Experts of a small language model.
Experts: 8 experts in each of 10 layers, 512 SwiGLU neurons an expert, a softmax router.
Below are experts of layer 4 (counted from 0) of a mixture-of-experts language model. Rows are named gate (a neuron's input weights, with its number), up (a neuron's input weights, with its number) and show model dimensions 0-191. Each number is 500 + 25 x the weight over its row's rms, rounded and kept within 0 to 999. Numbers have three digits each.
Before each expert's rows: "mostly gets" lists some tokens that are sent to it at least half of the time. This comes from a sample of Wikipedia text that the model never trained on.

# expert 6
mostly gets: " Sam", " Bh", " Ka", " Chi", " Ram", " Ma"
gate3:520515493501459469484498479513509558491524458507492484526516463520510504527486529483506481551468497502526535516457428509510500515517496571493496490472499475490527500506483445450501502497495505514477525472544508482503537485514446468533496479480514475490472522468495523520484486475513442466543549456473449504525504460477520519539535500521496512535514512552504494500483464532506494506517494519462482469545472464484507532538500512485475500549499514513481488482517471522496496535510471505499524512501529484530473485497486516521487527510486469535499512504506493487514463551481515484
up3:482485474514486479504474486527480490548507516465530534486526504506489516517528513504523499479469516470458481493495499523485503502509526463470493478468487520541521550484511529498486468500558483510510514508480421482536491518489526498522504501540514531473534513491525487498526529526527531473489473544526528482499485586480473484486530514454490483484509470450525524490512514491465511437521527482505495531488508521529490492453487454499495535443522472517510518496494479502481472482503558503524480505469520497483526505515473452529533532520521473467481498473499516511481477462506488497
gate4:522497548524490525523546523490522480516492523536455467526504495515489484472487469530440501473498465530603469537530494504487489509487520508517501541505484485517513530513508516461499454522538482508489488462516499497502480477516486573480475483492523519492479478491471481485555454527492525507495492512451460488494490515499478474480502499510527530516546472537503470492490526463496477462463519500513480538512505502511492557491497494483494513516519505464477480516517465453525497519541516515488499505494483519525528443488483512498497442486493466511510468487511502487519527485501524500
up4:490499514544498506493575497441506503478505480485495529493518532481449519475463462461497503480545519531532475530497456507547514525513519492497462540513491493471525525485513537513517454492502469496560537504535483497517539468544541493482453474501511510492465491512470447500518510501489439494493481524459483502482501488499496509479479511507532502516514477496486498501500541451487513492489517527495493504520466510546492501494483461488517538523478512511509481515496496488543510454545491543463487563453488516502513468540492515477510497518516519508487477473492475471491497471526496518
gate5:489513495477539508519521462500512500502535521500498500484471525513482544503482502463500479472449505469464508492460508498480470495502508467516463529486463513553509490479520474467520520532468478463460512500495539495521497489497482463491501531473496480480505497484477519458489531516498542495526520531559510574513496476552479512513521498491489488438484507485498510485496510544504504535472506522491518513494463503516470548546513535495508513472506485544476503469464536465537536475473510548512516519536533515485458489514533533490500481478445461538501512527481490488480496492480532468
up5:465486473556503456484520519483499505522483481481484549519488510481480497491524513472507454516506475501515492503506520482482512510499490502514486484555471481535493493509484468500510501485493515520557500493503496503498473524482496498494501499485515509509521456487467525525533488534471511505510476473490498460493509494431523500441440552458460568506569505486522509494524483486505487510516509582482469475508518491496529497491477535526540533479448513492502533533508511514460493494488504540482485499528514474521535489503520540538482500537452485508481512486513494463494499544461471492
gate6:521508505489503511513561470506477486534484463465490512488508488490495487481465526522499505521487472502547531494522491488545552479476510544476526451480501505520531446479450504484502534503504472494469480512481547472517552498490482502493508480507496492539508471536526479501480492488509484555540517527470476469505488519470429516532490488526511470497502495460529499482477513489526477537531515479473507487489495531512501527484504510510526501527481501495491465479499528560501462504510499515494471458512539511497493473511446535445525509516494466523446494483563491523509531531479519481
up6:503469502495513456492500528484498488507526436516503492460513535511490476478487490474497505523515465506558501521507520540471502508510541484469446517452532499499517555529495459494523496522479534483501481498509549496508477486538468466472506505499498454517531512500528467526465478509485455526465488489510513476526530515470502491526499462492512508494537497478530495529489495508491524506466510455560497538520468536483505468472541481511479479479485579510495530478479495500509473504484459490513521490487537481478482499513538508484494467554532521482498500545525466495472512481522484549

# expert 7
mostly gets: "wood", "ford", "ley", "ö", "berg", "burg"
gate4:502475487462472518506507496466499499512518502520537469514457506504538511508487480494521523479512482506474502512465468471459516505495457502519465533439518526466493612515507453488483492544494523497505473472525516503508468468516433490537540459492467520497466498458468457500524499498488536512524500495510495503535488504538522513516501530545481517503529451509525516488540483524504491470470526483519512526504503484531441513539512513488473463485520544538509498509481512479501477529522500540503489523493514477506516484492496520483484492486510503509563494482499507447508480484495515497
up4:482532488497478473520519469512521500516478508493499481496475507511462509567533551512495468474545494483511456534547460489491525489518484551506540481550492473519490466499472553536506448495461487490522526549493507504544488472521504492515519500505507488477500494494480527492534535548556511494507452506484490463521526512482466458512512526504503463497470498527529478465509462486515506486493454493492499490504505514518469485522533531474477519497495434479485478466478539460486502498465539475534523476491492504470486499524499491530524457502478532476517495516500503555479498507479519518
gate5:513470501530500520530508491514488540534468501481540508539481502465497505515487525494512514493559467473459436487532563470500511498532541474507505497499487474498533483543514516532482508436505527452437534521472460456528503523551506530479509483523485491515482535498530477485484519453523463459477540526461508530562511513538516444520467503483475481494476521539491468525515503518475478524500480462518526465499508481509500537469497485523526487469469500519500511508506478503492494525478486492492492487511515514488488485506498498513442511501495501516492496481514527499488527499495456508
up5:503499484464446479531510512488470543531497479467471498498501490489483520479487546493498484557518497461502477492515504471516494535517504465483500501495501520503534451494495527503538537492504523499438530504489507489449526502498486537438478515519519488480483456549469475489503507525493498527492517474473490546532476544492510453499511510504500510530489543527500485529525468475507471499491476496490506501521534479484515535501496505565500486512498511481523531494500499489488500516515486505543552512484453523452538443535465525522481541475461520537474530496481502452534485461496492494
gate6:474459486536500515440541536481513503485500519565515494500524479496527489548491525465518495471493547522518459543428504480525526499491484530516527462501489508519503535485480475479459489513502500462513470544489466499537517508468528451501494494525519511491501491480530493507483547470486507459485470527501491511517501518457495512471519483491477510504510453498510489527499476479482516500478511476537480500472523537508531495517501460546537519507502520466512528498556485493510513502527475489479466514520480509517498493460506496487501497527526478519510544526482459513432449499495462544
up6:540488517497440493497473529519482500538535470459521525482521553500518538508509500428509515481496486506518476508478518539471506468495504488478527523496492499538495538492509491501476564513508472458465520467472493462471502548524479512488509501475544519504494480521474461481484484499494488535494480494498509506468462491476487548472465497511475508523502496494474519474502514513529490492584497473505512495526489455565515515537422468537478498495550493502497511505517518502516535484515502500488490489501516486556471482489485499490502508498499508468471512510511470489527545543490503470
gate7:522493508487510495486534467440472495508468470462493501480514531551495506500500486507501491485468496497521484512474503501494516477527512505436517491494463483485513490525505444485468478484532445501515479497534510507509502500472488490486504521474504496527487490506547512513446519477545541509521526487518478511520463502529517472537536492541506546502500480488494458500484493468511502545454503491487499464504521493520510514456504518511472543500501511490515514477551509478464495520455508480484484577492507540469489465491514504500529560459495454508497486535490498516577508513535547525
up7:495510497495533465467496502513511527500515507475502500494497492491490447508518535504516513507493427520512524468513525511502495557475471520486562476539511498481477484513514530500552515515492515491526505544491527509515517503488503492511485534534455513512531516563508518491505492482525487493491472439551498445507546483534482482502440431499450529469481549499476467500465505552514522465549485501527512451499504508524462522507480479469498515457457486494467479514459492507509500478525524508523520486488509501435488508506477499527487486489503520502508502490512507501508512501463502484

# expert 4
mostly gets: " the", " The", "The", " a", " an", " his"
gate8:526509468531486461494497542518505490502518526496516473499481504467507512488482541482480472507485528521477462492506494492488518556503535498523451482493480504504493465533498501476513502530529521507532532507484478478521514487506465458484491511514490538497507502480443500472460517467545503487463479520527497501536552459508488466508407483497476520528468529533502493492478532480485501492505549507474523497551451498492486499510539526525485520526497480483495488524501478523512485546542469509532481524533496488466512469580509489486433504479478514497473522512483520480522488518488489529
up8:529482460550466485484497475465536539492460520487532456505497522468530550502523530508494475487509485568489496496501509486518483534490516511501444520474496503493525552505489480523465486497555525490507513477561523506445498499464496488509482526476512510479514493472482524493517505521526528461538517519556496508487492517489505486507486509470492518522460433487524499520490495474498468444485503515544464487484512513548474508510502519521475494514535499496546498507501485460535445482493478524468486489505506479511511525473521482485481472517443474499477508494536512497475525549492530489
gate9:510503514468468524499488510511530526478517487470514500459501491511502490477486507518521498494508543484559470526505433510510535474507502534505530501489479523499522460516520447478496512437498517509517494516495527523499460497441488468483515493521505501507513462494502546522483493485503515460514521505488513484525508502524511539550482489544476469495507472529502512474526485515538515532467485554439510502494531483524493495485477436495493488541523489470488485502480487478511487488446456517515523470472507477522501516457494539454491503514472523426524505527532547520498502527520516525
up9:524544503493478508492485511437507486507456551484489441479474520468495501523490459520502537495506458520492509503489519516491475532528523483541498510506514515489496501485473509457501490526499503517491473472529482503500585538525526537488525502539509517550489535545473439475487477532488462539444499438481507518471508501524517475451476481512518533521476545500469471499494467462460526491532525513518485501480484503489467504476504513538497479496480527481494486458514506510506485487505523500499479547503512461492490488550497515523514511517530512513503459507490455482516525509507504519
gate10:431503475571501522497522512496561475438494493525545499499506500518488498475498522441482522482483475459546507530486475470481524520478519470502503499475468482541495509506498511529473530495496537518528524482487490474510484518537509495520524503515478476506454506495492484505447490502470515484461540499515431514497511491534493538500523511530447522524472510518480546492501535488543493497509519506496508519511547511498532501504515529495487553478500515467535520459489455464501523526491515478473467493511489533535475459478506500478503477517478526524445490512499463474495519499494501489
up10:556481513474468520501464488502489497510504482492481557497480475477480511502504464508544476484531523514450484506494548506544485466536474513515533469533530520484487493537491537467503522523524458502454482533508518515500511488461491472487466480470547490523541481524504516474521519483478498514560485532501578494473497518496510480491466489497538480488518488475515447494497446502458508497516475517527462501501489480496439506491483475515529468495492508496468471506490526511501491488520488498523534506518544481480536544496521502501491509505506468455561496471494534531516477523505525484
gate11:530473506528533506510515517506494512541464510506527527482453522494531446491494470495488523475492534520512478518497449489504437538495482497441478447509496484495514530532480522466504482454469536519507507481523485507486493510529513528473510466511518466506539496500514521493491512475530502519533458528502527466485480483506500475532457486467507508481566513511519491501484476456472471526501553521500478474492482502512511467527493446504525525462493470531506527523466500479511518520521478502494501491457553518534523486474521505528475501484445505520485550520526484528512465500483517545
up11:492490496529490492513503474481510555520463491489485505474515518482485467502471515486496469515496489496481485548515474519516489526431483515469457486534509490526487527539508490466519468459471546545500479548506490506530498444519505544504496496467521453483495491501520492488482480497511504500520459521466544483484522525507483489558460456510482511513524494550485483501506488513479531507475493506525538487445490471500478501507516511506485526490520465560516507558513510511531469506544506512457517519462501517466491523514529504511506465458485506526463510510542484552469461483522525513

# expert 1
mostly gets: " M", " C", " B", " P", " R", " U"
gate10:533502507473511496546491526501505461495485513554502490474498529502527458519492463510470507496535548488502470484552501454511536465500530472496506551484517500473456470514470499539540533532542494502473449468502473492513523477547481467528483490497516520520488482523506489479509510479506494516528487547514470506488493549528522482508473502501504528479483444499527499511460469524490478511545509494521511523546490456525543526525471480527481528501491483495483442481509505537492496519489455498481500511501500470521518496522492537499468480488529478494501477475454497456530442485509527481
up10:506500446482460508501502488515512482482488471519509526555516485547472455474504515516459533535512508481497497506460464506540536493491501498470533505562507514465524507484482550459476526466455498480506481523508481492519527484553486476488548504540529489493497502525481518488509493515452521530465493504496453524523462508469481492462508518500470502518526513513475534496482504498492539471558497504502507502514483475505498517440488495502497493477560515502479485501477481502539474478522502524541514474517493519516535482502463458504513484504447568532490548501496502517471502484472479517
gate11:510501501494514477428489495507529541520462470476521487491538533487511506519517516447482478482478525478445498472512521495531450484455510530539464495504546546533508463497514492496519529510522495497507532503519482491533488443523513502500490519524481490505518482508529477494501506494502510537490495511479543534494523489529498549470490481469477531522488464516492490483493494499475483522547502447510506484477489489491504527496510477454543531506488511467476498481494479522464495535481509554460512511543488479487518478491535460558543529501529535464495525497518492481493478511442492453
up11:533507486501505537469491564540471532508506503507486472487538494483505428543498487476445498493477508533535513500464510514553455520468480498501521521487514514461506497507482532529535503517515506536484526497467505509518508506492518498443487486514505472519512507469512482466497489487502470516481539520499494476485516449539484513505475534482505541514463498514485521537511487503462499460516522476503494538485478461466470500535482483475540525526515526494466496503510538482505493548488467482482493571540477479511490503462526497538466513545512464479511478484489514493519519472461511452
gate12:549469466500489506515494472496494497510525484525506513475475517524490497513492519465462566529489551481505437477490515494532473491541522465529517476496525508515508519515476487479535504482542498500555465493470480518537574456507527509464501511489542500484481504528529482472501454528518531471523513497526518521509486525499480511478526506463514515461559494486468492488524502512472460502492544473497497500490475471492459456516485478488515549485524479487471508466456472454519511475537507512501497517505474501462514551490500527477503514533491488498525490471529475538485515494518464489
up12:505495488478493513534509526514524507525495528500498494496502481522485472500500463499468547485487508508542487557479512436505485507544495474499509435490508483491486527545487552527532529516546488522539478430472523510517526479521508499534502494468533515495472522513498491486478429514486530478506488488515538495520517515501517510483476505471493486504535479484464478468491494482514509498490474472531496480501459518487474496510464486461476490499513494511509525447457485491531469549486531498519514517546514501406513540513491489491502495543516478514518504467488485542528506497523453518
gate13:520504471487521515519491518481511505520458498514497470500472514481536504515491515507517545481511501532515485552487509463532487576510522511486478524484486466538521458476494508494468527517489533432507485475513484474518481484499481514567507484506466524471481497475476490487483537485528532483486488480459471515504502511453454518487501478529537510495521472489539509530479473515542531552460498509497491469520475447451517512458486522491537484514499514493522512534488504510496485450485483484490490451456491508531512524561519477501493484495573550505500525503520485501496501502494500492
up13:510517526531463484476475496514504483490475508490466497484500475480532500493476482526477478479503437491490490506539528560462555516508440457500507492539500483494496455494490548548505542514512483517502473490505543504497508488548468501506479504465529520508519512479511496536533453509496525481482451475506484535448497466523483463499461519506486529533506487531463507483479495513490517503493503528517483470510519482516513497552532499519503461477547494489472496500532487439488521500511492548513468454527539489551486515508478547512523528456468521513515479508478480515497529498493516517

# expert 2
mostly gets: " co", " inter", " un", " res", " re", " comp"
gate10:524468506492497547490495494511500532503477484491442493484481545490538464544473503511508471442498505469525500495530494548496490471486501508576475547464494516488495494493501527519509508501516483486474504481541523443491484472515482502527501518525477509495518548512519466482504477459506511511532489523471476571512468487502490494518474478533477482479504490498461510479496504433480542488531509525510512487512486485556531511503538484530513492543471465456502497518496473462505514456478547500486510467532530505545485471497498503482495507529557467490508529498481513524506484501461486523
up10:477514463456486540483489471536548475531503526511507469476520495504456486517515518551479521511502511476448476499546460480514497492483480495490530541515521469538491518516511491491508502492496509462491503482484497456499512509429513500478546487467552515545489518510465547487499510518523490531490493495458481528491487556482533475542483512491491478495519506503504530498542507489483527507488480493462521476531530493496484529444444477466494500499497500520488502479516514519512486510501467506463519498503513520451557470514523509492471482486501524550540479504522519524450516476521521448
gate11:480463483518486503453483522499519555527485492486529482508510474494493471494462512472503438487543500535509515496489515449474486493502531532507475500461513524471494482500548499512496534507484540458470487455479482522539483508517497478526533494468513505528531534502458531490473494502522503496548493508507510481473467509514577472474507519493518512483541517533505478501494493467527508477479504500500485498549484494499494566502497460509518504467484505447484517520556506522516495484576474525535459518499456496461463501537487468526469509499512494492492458517501527487528519498501487502
up11:511505534457530524494519459500507468452481487512558533519538524518518527494515492517480554482458511464472500538506468530532534472497495501466494455527504484559487513487476532494468483484520503522480512551483474471491486501546548507497480511487514504513496457516500513496563488489447482495459542493483480519482515496462499485501494514491462497490469544471513487468510515531494533491498480499471555476498512513487516470488495504491450492458501486518533516514451484515473504476466527485489491484492556496504559479478502545493532470507466515528511497478538505517497493520495527505
gate12:515478451525525508500550489505486484531489505528495520503489485507508491485502482486497483478502479530516505499467498475487509493491507497426528522571467505472557498494479532504521517477482481525550508486463503480507490511457520531486495534485522516492506510499497522495504526523472492494474503519486537495549465564526498524503504484522478489503512468498512455487457547508515492525459508501533515507536481478461509523441474475424516479494510529468466484475537473513523549557495484505424485538489498518533506501508509493509509491468476512504497456512531478510539495496492506473
up12:497542521502526476506507509508487516500487475491517472497445513487488520496495503534499512511513564460502509490477507494529489512494515512491496533443482499526473471457474496485538493466512525469494503495517493477518507500494484465536504472493520475531477485497511503492512498474528469522514549513509503445509533500499506525509494494515514499494488524495509474520575448463480522485519457472517486515510503503477475442515532550545476504505494448480512527528487497512475489482510488455552507456521546448492458460417494512490508508528541478509510529501509536531474505530543521515
gate13:511515461508451480512538518468490502527491479537517521552517484483454502495470489493501457531493472485495479526511506502485491460546487548467503523481516499472485518522473487499499518480481495498493514535496529509533488516531491524473454502494502509439464488524454457503452463505516496514517514504516496488542554482505492545532464538502568500510528489490489530475484519483513536546538494492465494530473480511500506507543512482510503465504501520508532498480459488514473491447475492486481522471470506535499508484535463498522481498516482516517496540505499502582495446526490487485
up13:521478491496551536496472478512520473471505530481512476490441487522528519517467537523489487462474511527532539509464483483556486510446566539520470499536516494484468483515532522495482480472501493492504491531487509488496522504514503490502489468537480529504535540464541511491530534458471456490491488446486500496463479498505520471499501516494416543483455469501506477519524534486485450478495496508464524496519499493517499528505488495537517533483480498490532465504550480520456510509511501481503500519516533519499485533501506461499547511485509511497528481495463518473497505544507506470

# expert 5
mostly gets: " found", " produced", "enti", " wrote", " reported", "log"
gate10:507490501499505475472484513508498509495478513511540509487489487518500469499484527474536489472458494521467532527473501496464511490470513510501468439495486524511539446491508549465519461542491520487497504497516524510470521485492510466511498483506545552540509462457506525467452528459515505517513500502491497513512474473506504492493519551490474504486513519517514521496521479524520509455509547542473426507458519560507492503522534509492459538468474474515475504455485516479578506512482454516495428487500514519524489531507476520514495483495509505541515509508503516484471509521524484516
up10:524507462512527519492512483560497489484512485484474496484538495480506495510492493532435500536484495485550521462533500535500499512502518508497528511495532505495469528492472473520462495511547492504481544475461480493557472488516494518451488495541470485485518520531502466494549472555491515497459514494489451486461546466494475528501497478495504488519499484493460511497478540458441489496463471502534506487496551504505532485535457491496487489566498512507525501513508494483454488503525524500491486529534509464435523466535505514474510545517487493531496521496502487500493530463503501523
gate11:577502489507483530485527459479483521505450502492483492518479456494526464543530516512537501494478532480513493526494510492501510487466531501496494543521504486485541526479511521475456499488501525492512509463518510524484467521507484472479504504496482519494459494523536458499519478509472499501505519484495487511514513547514464519483509533530505505459507519537483535494464455507452496446521559488495536514468491512499442473468461547511510546504524537506537465477537509481522505505470481489519473468451517501508477481483503476494471513530517519498466532449539486462504537498520524515
up11:494490477487487483484522504523511446512514540500473507457468506554441499493526500490490487504533453508484517547471512506526529545486532493552513522488531522491496489479499532504501533484527509481443480486521508532511474486505486514506483491525464480512481477483478487497494542500484487518486549470493521482558524491532520492503499436526496457516464498512471486494472490451499496495512487540557473444504528483509503531520473471499480513524472476548491487472510491508520487564501512519472486519533515478472516505519472473504518563512498539482495489507537445487501486463507510514
gate12:514548493507497495480550492543497483487428457461536490518513435509462517534531491510480504507521506478488450500467522527503476519498570496495519527512467526511497491462518538503486517466454477508472510500512500521472477509497481485509476489511509486492489513507495502488498495492486526450475516507514506530515447513472477474523524493516457513499547538521497519511486506482538539545538512549479501488513458484492476484521535474522533482461563496485491492519487501509475499499528540493483504499490460538501479468530534481452483502535537473485473481546509497525474503511471482501
up12:490515492497500497536481497511531479494510555534525466481485521486463444519471494497472498536464499538484546486481497439483513509484502505507472521501512520501506551553505501487488503534503515543471488511468512479521522474484499499464509539512521526538496469444517514491502507547536475453482485503500490510487438493535496525487499478536559501462474473452457456526534515523518527518476492524497516478484506527532548512522478511514505476516491502487493493516487488513525518491493486498508484481460494486502521487490474477502489496521530482523494487542528439454492540455464550494
gate13:476483493513526483496530515489504516515470531495470532470454482485527454497536474503512496494502501527465488498523477488463527519527470490549504453493502514516580427452510501470537497460526518502504497485541534495527468498498534526492488531484521493489501513538523433477482489491499473494509467480513547509518481533472514530517481518468477500481526506480475516491517547532474551507539497502503535522513527488516524481529508507473500478513488489544501472550527494532504464511493520496509518449485489445511474494499466516489497489493483552496492467481505509532477491476489456477
up13:524440509477516510514509510500506518503507524496463549522523455507533515475535497519537477455501515503476449464502534528521448528438481505496502474508481527515508464535513490509497529494514520507482495468501509476459527474526481518477517521470473507467492533500495523463480530480464522501532503490529502532482422517523457455460515506482484520473527499494516482514519484479535478484527527466490509464516531526536457514458482542572492518484471528504519491506481525506475461524496515526494493535511503495522518498548477497487492466496510496499482477546501492485524479531476485513

# expert 0
mostly gets: "|", " until", ";", " Animalia", " because", " but"
gate10:460445535476494529514544486482490532505471478470521505523505522483521492523516473496587513484472504498450516534477588481519523481521501517527499561516520459498501500494486500502479472478527486474501493490493494506518480484524473510498478489471523545490496499481521498486521425492482507489521517498498474519510533487503504524502502519474475489485565486491498523521487490558478475503469485498521464501487507527513495511499491458478524486484518510467512520536518474481494480511482492460494503534496513495514499527515413501506459518464529509537477500512493505520490526506538518431
up10:512454506457514483475518467491476467554468491496518488529458520480521530497500493509417512498500510483527478506514489470511491520482516476511468438504477516526515476515504486538569523544511522546540482449546474486524529523505486541482514491485511518515535506528524475486541531514494483509474505456507510526506469475534486541470504464532497506469453487463523474492537516537491491463540547530496506493491475482508502508480469535522470530517481480485486520498487491517441498521486510522527502509490491506524527527529491516503485473486499500500464511506456511467463510485483484501
gate11:465501517509509476541537525535441510495479497505530541507514489525523469498476456536486507501443486501545529509518509546539576523472506505508489498532490477464515513492501459501551482522466489517518494471518507509533517509482488516488502490536503510540491451451444515504453489493504542480516490527500456507501483486503509527486485515529533493477505488556456529489497524462435480494506523548484480507487502532504528521499490527476545477483491514488467505501516514512490526511478499497473469497549487460461495492504480506468506487498482488512536459525463463500483512507497479485
up11:520518462473541508450505443524562465492496450522495469514500481503515492477535526493490498471531499498491505491525463469489470451490522527514502473479513533520482515498524535504482502493517524487480480495488494485460498544514520486528517517458506491484496499538540461498523512505501476546480487488491532507512499472467482496500529474477472497537484537439550461502525475542536507518513522470489482482503465500496511466518496467528495520496542494526497517488492494488484495494526448492481506512473457509561479493484512514498504545528541552458469543475486534516543486468508525518
gate12:491524437515476526508516494494539461459506522495508482472498498484469507487447494523499513506530534521540504468499513448424492529522494478514500481435454508511501480562513514493535490509508480469542493507490510573478480530489500521537510510531490539443537529489461498518516504502490517497470476517511520503490513501539486538526513500535453504511510506539509491502441528467460514496499493503528490473542515504453482490496515517505480502494480532497510539513529461477479498475496541485491496477519492505484468458503492518503497451497508499491530514526536515471474466502493528500
up12:497480542494537469497501500519482520469518499515498509526541477539466517544539501481517480490469443497523531523473500502592526465499486500512481480519522516475487540510502495490503511429510477536447486494469497453505553487490527478505529480505518505528476480528530494498486514500502442516492521493475447469529478486474499496483493493465550476496531491457481487512521471515528497485464512515463488505481469493500504511499479468496505499519551476514502481483502521501511501489479464519519499511469492474534539531536502497520535549548500517514470500443509490530523536481493481493
gate13:537476535561494496484469473493421457519491503507511498504509501512496509529495508540484517528495484517528520514494530544491514499516532527473536500518515498508501533467536537475544483468481463524513532479492471515487520507512512541511485491456496500476513491504520485508516470523505499495487484475511528483511511449498525483465461474481443517490501501494506493573498568486513440492483505517495489476500462512498460468532504531469527519508481486483498490459486487499487473500457501481507524487479465483560510534521454491492497472496453472540518532499515529513508529518451531508
up13:522497476461445505505485514470528531499471477523496501485476526457492549531495527481516496512472494545468489461575491535530485508489483506514493516476473452466513483524487466503442497510524510482526498457531523460524505506499476493497496507543476501511539495501474532471476538534484519512485476507509510528505507455495461527516508509491555509501482519519506482513522496482488528537493487477520473518501473524478534468511498475504457501490534506546487514543502520483501562515526504494483545495513489486457508510499539501478481523494515475530541433512476448514505483458490480471

# expert 3
mostly gets: " 2", " are", " were", " 3", " two", " also"
gate10:528477551490461519485518528467468502516456501523465503461495496482481493545521474497504542489457531478499487490493511490523503489461448549512500504480463495509514496510548531492506495512510503545508526506549505525496515547474476510541503548497497506419490510500509481536504573490484501533517519493501507513541471485466496488481504526475514493495468492501488507480463495500498488490534468495475470479549470489507500522502518501480427483506490526500495520502509504493497497561535452502456482497476503527442519490521493440512510508498514496499497532507458520494485488546535491522
up10:476491519462512501544468488555542495477505503506527490547514489513548511513510500484503497508535534521485525551489499497487491512508510445488508503528525496517482474513479511466514514519438499511489456483463530487514466476536508480473554471544474529567511496503476489492508497470457506491500480488495479506471496492558478469497509532505487450500516514476508492504537481472494539479502482536486503505459529510471514487507491533489535549493528405491480498472480531460474534472507507501498491500498516461541513542489496534493478486517490512488475543478520492478514499458509511486
gate11:528508534475513519508483459513506490466511489534485502490499509500530508499504488504538523502516468504526517489484480508497530537489468509487552536498520499479507534516492490484490500477518490493535470507549490501507525479491528519528480527492519473473509495449453531471473478504527513512507462492486450495488490519425458501521554474553533458470479489501503487481535465457539504505504491531495469453507494505499512521453479453479492516536442506538531510487489501492533527532468539508483526509511513477494511486480469479550458542517494512508549502528499475458485550483474481515
up11:566509508478500509520520523506549527482500467520503507496515523495510472517462533533498500510484473509505484491504508531541520578468466507451500465503501513507485495501534453456515513513505498457460461502515493472492529523495529494500525493505526468520485479494474486465473454490470540483521515480501484490471484472436453512499544472519495506480479553515494471478528461520485512484520516507466497477507472530548540520498466469474492522465495487558514511471498494510495509511482491482489489517498500476562496512497476527506518510475554526527496501525538445501508526500528468519
gate12:498525479523502457485464483495464486445489438503532512542465516494527486463451517519492493520506510513505499551483511485533492488477509476512485542458516498483538475513482498496482527538456522497514490500509463512543506501497512519522520512458513519555458458495523495510477450509468486494512530515480478505492515531505463500479489533490486498482503510474505530500527477558478489525496521524547499481530521534466477488468529524466505514505536505493504492479514493483479497561491539529481476457547473487467461531478483501490535493502524521448507546518498491493463551481497506531
up12:473519539529564506505509502562552508538460468509517472469460486533507492466467518499482511495467522514489473496484469490478523479488501496513438464470479531506498528555470523463522491524501493481509508493462513502486497537479504485490558489541482548552496532455466508507445536464487495512505514495512490530486491501501548490481497487561537485489472504536520482495503496456488508517487492511495476514503538492529523477470511447488517512511526558472498513528483516505506490502505514486498504463519478505485509461461509521512505510530493483513472492502434517504517520482511476470
gate13:505503508497501467535504447473493515515522482459500510501512500493497479485502490468510458506539468497512452499511515501484499478515469508482531476462526496524496504495521527526528511492456509485510530516502520545532537531505468492498513510499482484508502488461448460530528517507535528495529508523552511505511484471507515502497451499545509519520533488493526514534437494531496517527506467505542473550486546515511556487486479546483514490538519527461512496483501496478495528524498449508456435489488483477522472510517482491503473504472475530444440518503472499515457510513512448479
up13:481520538461494527476444534504487501480451497536540501500531537507514535495498510498475527474479488473474533484500497469465473525498513488502504496591467478474533489498486510485451493510523483504524444511482483481525495541483487523489477463472490516507481512500521510504475482435469503492513490469491501504495485506496495468518554515492509499464487506515476476491534472460496525476474516509483496474501499480529455462462524470520512515481506501559514537538488524538480467526527519492508524502448523476526551518524495483521523537531471486492547521523515550520492510492498525519